From a checkpoint of a small mixture-of-experts model trained on Wikipedia.
Size: 20 layers, width 256, vocabulary 14833, 84.7M parameters.
Below are experts of layer 6 (counted from 0) of a mixture-of-experts language model. Rows are named router (the router's row for the expert) and show model dimensions 0-127. Each number is 128 + 24 x the weight over its row's rms, rounded and kept within 0 to 255.
Before each expert's rows: a language model's description of what the expert responds to; "comes before" lists some tokens at least twice as common just after its tokens as in all text. This comes from a sample of Wikipedia text that the model never trained on. Tokens count by the router's weight.

# expert 8
What it handles: Final digits of multi-digit numbers in tables, years, statistics and route numbers, such as 122 then 2, 199 then 4, 0.
comes before: " |", "–", " |\n", " (", ")\n", "-"
router [166 177 117 106 174  78 120  93 100 130 160 173 123 170 122  87 112 110 125 132 125 120  88 110 115 148  85 103 112 121 106  91 139 132 101 127 129 145 127 164 134 128 143 152 133 138 115 179  86 102 141 151 141 130  99  94 116 132  85 109  86  98 146 130 113 132 105 102 123 152 140 108 129 133 123 145 113 137 127 146 136 124 105 107 130 111 150 149 122 136 127 140 132 144 152 127 150 128 165 139 147 110  89 141  94 153 111 119 127 114 128 113 159 100 145 123 145 147  93 146 136 155 145 138 115 111 149 110]

# expert 0
What it handles: Prepositions, mostly of and in, following a noun or verb and before a noun phrase, such as operation of, hole in, centre for.
comes before: " the", " a", " his", " their", " its", " this"
router [115 146 139 114 102 135 156 144  87 101 115 149 115 158 131 131  84  78 138 154 131 112 168 148 119 172 103 113 128 157 135 117 130 117 132 106 134 150 146 120 133 110 134 126 144 117 168 147 147  53  80 106 116 110 108 102  83  83 143 134 147 130 120 124 121 147 147  99 103 133  97 105 198  94 101 149 173 125 140  90 114 135 116  81 122 153 116 131 124 146  99 140 135 134 116 157 134 106 146 119 156 107  99 130 154 143 123 171  77 110 109 123  88 126 186 130 131 136 121 113 101 128 115 123 150 179 151 115]

# expert 7
What it handles: Past participles after was/were in passive clauses (built, established, used), plus line-ending cells and numbers in tables and coordinates.
comes before: "|", " by", " in", " to", " |\n", " as"
router [149 145 145  99 155 157  90 143 108  95 130 170 149  75 135 130 139 120 125 120 108 139  97 119  99 114 152 119 133  81 116 141 142 171 147 162 123 152 156 132 123 110 163 129 146  54 132 149 106 116 126 123 125 159  78  79 109 131  75 138 116 134 178 144 105 124 144 133 148 121 158 121 155 108 159 173 101 111 133 107 142 130 123 109 126 109 130 170 104 140 110 137 120 107 123 126 147 138 161 143 133 110 122 154 112 159 149 109 173 164 104 111  98 159 181 130  92 117 116 166 169 109 151 109 116 113 120 105]

# expert 9
What it handles: Opening parentheses, quotation marks, hyphens, en dashes and heading equals signs, as in Name (born…), (1758–1829), Cardinal-Infante.
comes before: "1", "2", "0", "3", "-", "9"
router [130 108 131  97 132 147 126 141  90 117 138 136 133 132 144 124 122 105 137 120  89 101  89 133  79 140 117 137 125 137 112 123 151  95 139  84 156 131 148 129 135 140 137 134 140 101 144 155 108 102 113 150 168 130 138 145 144  72 118 105 151 108 126 100 136 138  91 133 135 147 147 112 169 126 126  98 167 133 139 135 142  97 159 152 130  89 217 125 137 149 104 129 115 146 111 172 140 130 120 138 173 137 110 168 102 101 100 167 131  89 114  92 139 121 125 117 125 139 103 109 122 119 150  76 115 137 167 103]

# expert 12
What it handles: Digits inside dates and table rows, often the second digit of a day or year, such as August 22, 2023, 16 March.
comes before: "0", " |", ",", ".", "9", "–"
router [110 169 124 128 141 139 105 115  78 113 143 184 104 148 101 133 160 123 130  85 122 152 135 150 115 141 108 117 162 156 123 141 209 115 125 118 131 139 135 139 147  98 152 124 151 124 106 115 111 102 115 133 115 123  86 123  79 128 104 122 137 133 110 144 143 165 119 129 118 139 125 151 136 174 114 111 119 154 131 145 122 122 162 122 134  88 132 137 142 111 128 190 128 117 164 132 140 159 128  97 153 123 129 151 123 164  77 126 195  93 138  97 166  78 175  95 155  90 139 127 143 138 143 131 144  95 171 103]

# expert 31
What it handles: Place and infobox text: the before state or region, field labels like Coordinates, Population, km, mi, Phylum, and line ends.
comes before: ":", "-", "\n", " of", " (", "%"
router [110 135 190 128 158 160 118 126 121 124 106 174 133  96 150 146 146 156 137 109 124 126 135 139 139 110 140 118 124 135  95 128 155 127  97  91  76 121 184 142  83 146 164 145 142 120 124 128  95 107 182 113 109 134 114 136 125 131 157 143 119 107 140 160 151  81 125 154 111 156 186  93 126 162 153 136 138  79 132 136 138 129 175 124 120 114 149 143 126 124 125 106 126 139 137 149 171  86 108 143 157 102 110  82  96 126 131 128 125 126 142 114 117 144 110 162 128 134 167 122 125 122  97 133 117 130 142 103]

# expert 16
What it handles: Inner digits of four-digit years after in, born or a month, such as the 9 in 1915, plus War and century.
comes before: "9", "0", "8", "1", "2", "7"
router [127 140 153 123 121 112 129  87 144 116 108  87 177  79 137 153 129 150 142 103 124 109 119 108 140 114 113 100 153 151 143 106 160  98 134 115 145 152 134  86 104 139 102  81 142 152  87 139 138 112 126  99 173 114 125 100 135 141 150 117  96 111 110 181 128 135 125 148 143 183 151 135 114 134 106 113 154 134 115 145  85 124 124 126 126 117 127 120 103 129 165 164 151 121 143 165 125 151 121 128 153 143 113 191 139 182 119 161 116 124 140 143 121 115 124 192 137 116 114 116 150 178 151  95 152 123 126 121]

# expert 23
What it handles: Last digit of years in term spans and dates, plus election, season, coach and appointment words in political or sports careers.
comes before: ",", "-", ".\n\n", ".", "–", "\n"
router [152 145 138 138 159 112 100 121  67 101  90 181 136 135 132 160  86 115 112 149 121 109 163  96 141 165 118 128 118 185 135 133 127 113 146 117 115 138  93 121 132 122 151 110 151 157 156 111 119 106 116 138 114 120  93 138 107 137 140 122 113 140  88 103 121 122 109  83 133 135 137 126  86 125 104 116 100 140 145 127 116 151 146 124 137 158 151  80 124 118 121  92 127 141 131  88 104 119 126 130 124  90  93 128 103 166 115  81 130 113 154 129 148 133 149 112 156 146  93 134  99 164 164 130 148 142 144 105]

# expert 21
What it handles: Pipe separators and final cells in election results and statistics tables, plus party names like Labour, Conservative, Liberal.
comes before: " ", "|", "%", " +", " −", ")"
router [106 174 117 137 108 127 107 132 112 101 150 126 151  98 131 138 135 142 113 100  82 159 135 148 165 137 149 162 102 120 124 130 158 135  97 118  94 146 136 151 163  75 107 131 121 145 143 158 116  65 115 155 105 109 100 117  88 126 145 130 140  79 107 105  98  91 101  85 119 108 140 153 101 112 110  95 113 137 125  84 107 148 126  82 156 142 149 155 117  97 103 113 120 115 110 149 152 121 168 111 148 126  97 173  84 123 139 112 178 111 148 120 105 156 111 125 164 138 143 138  86 156 129 122 122 129 141 104]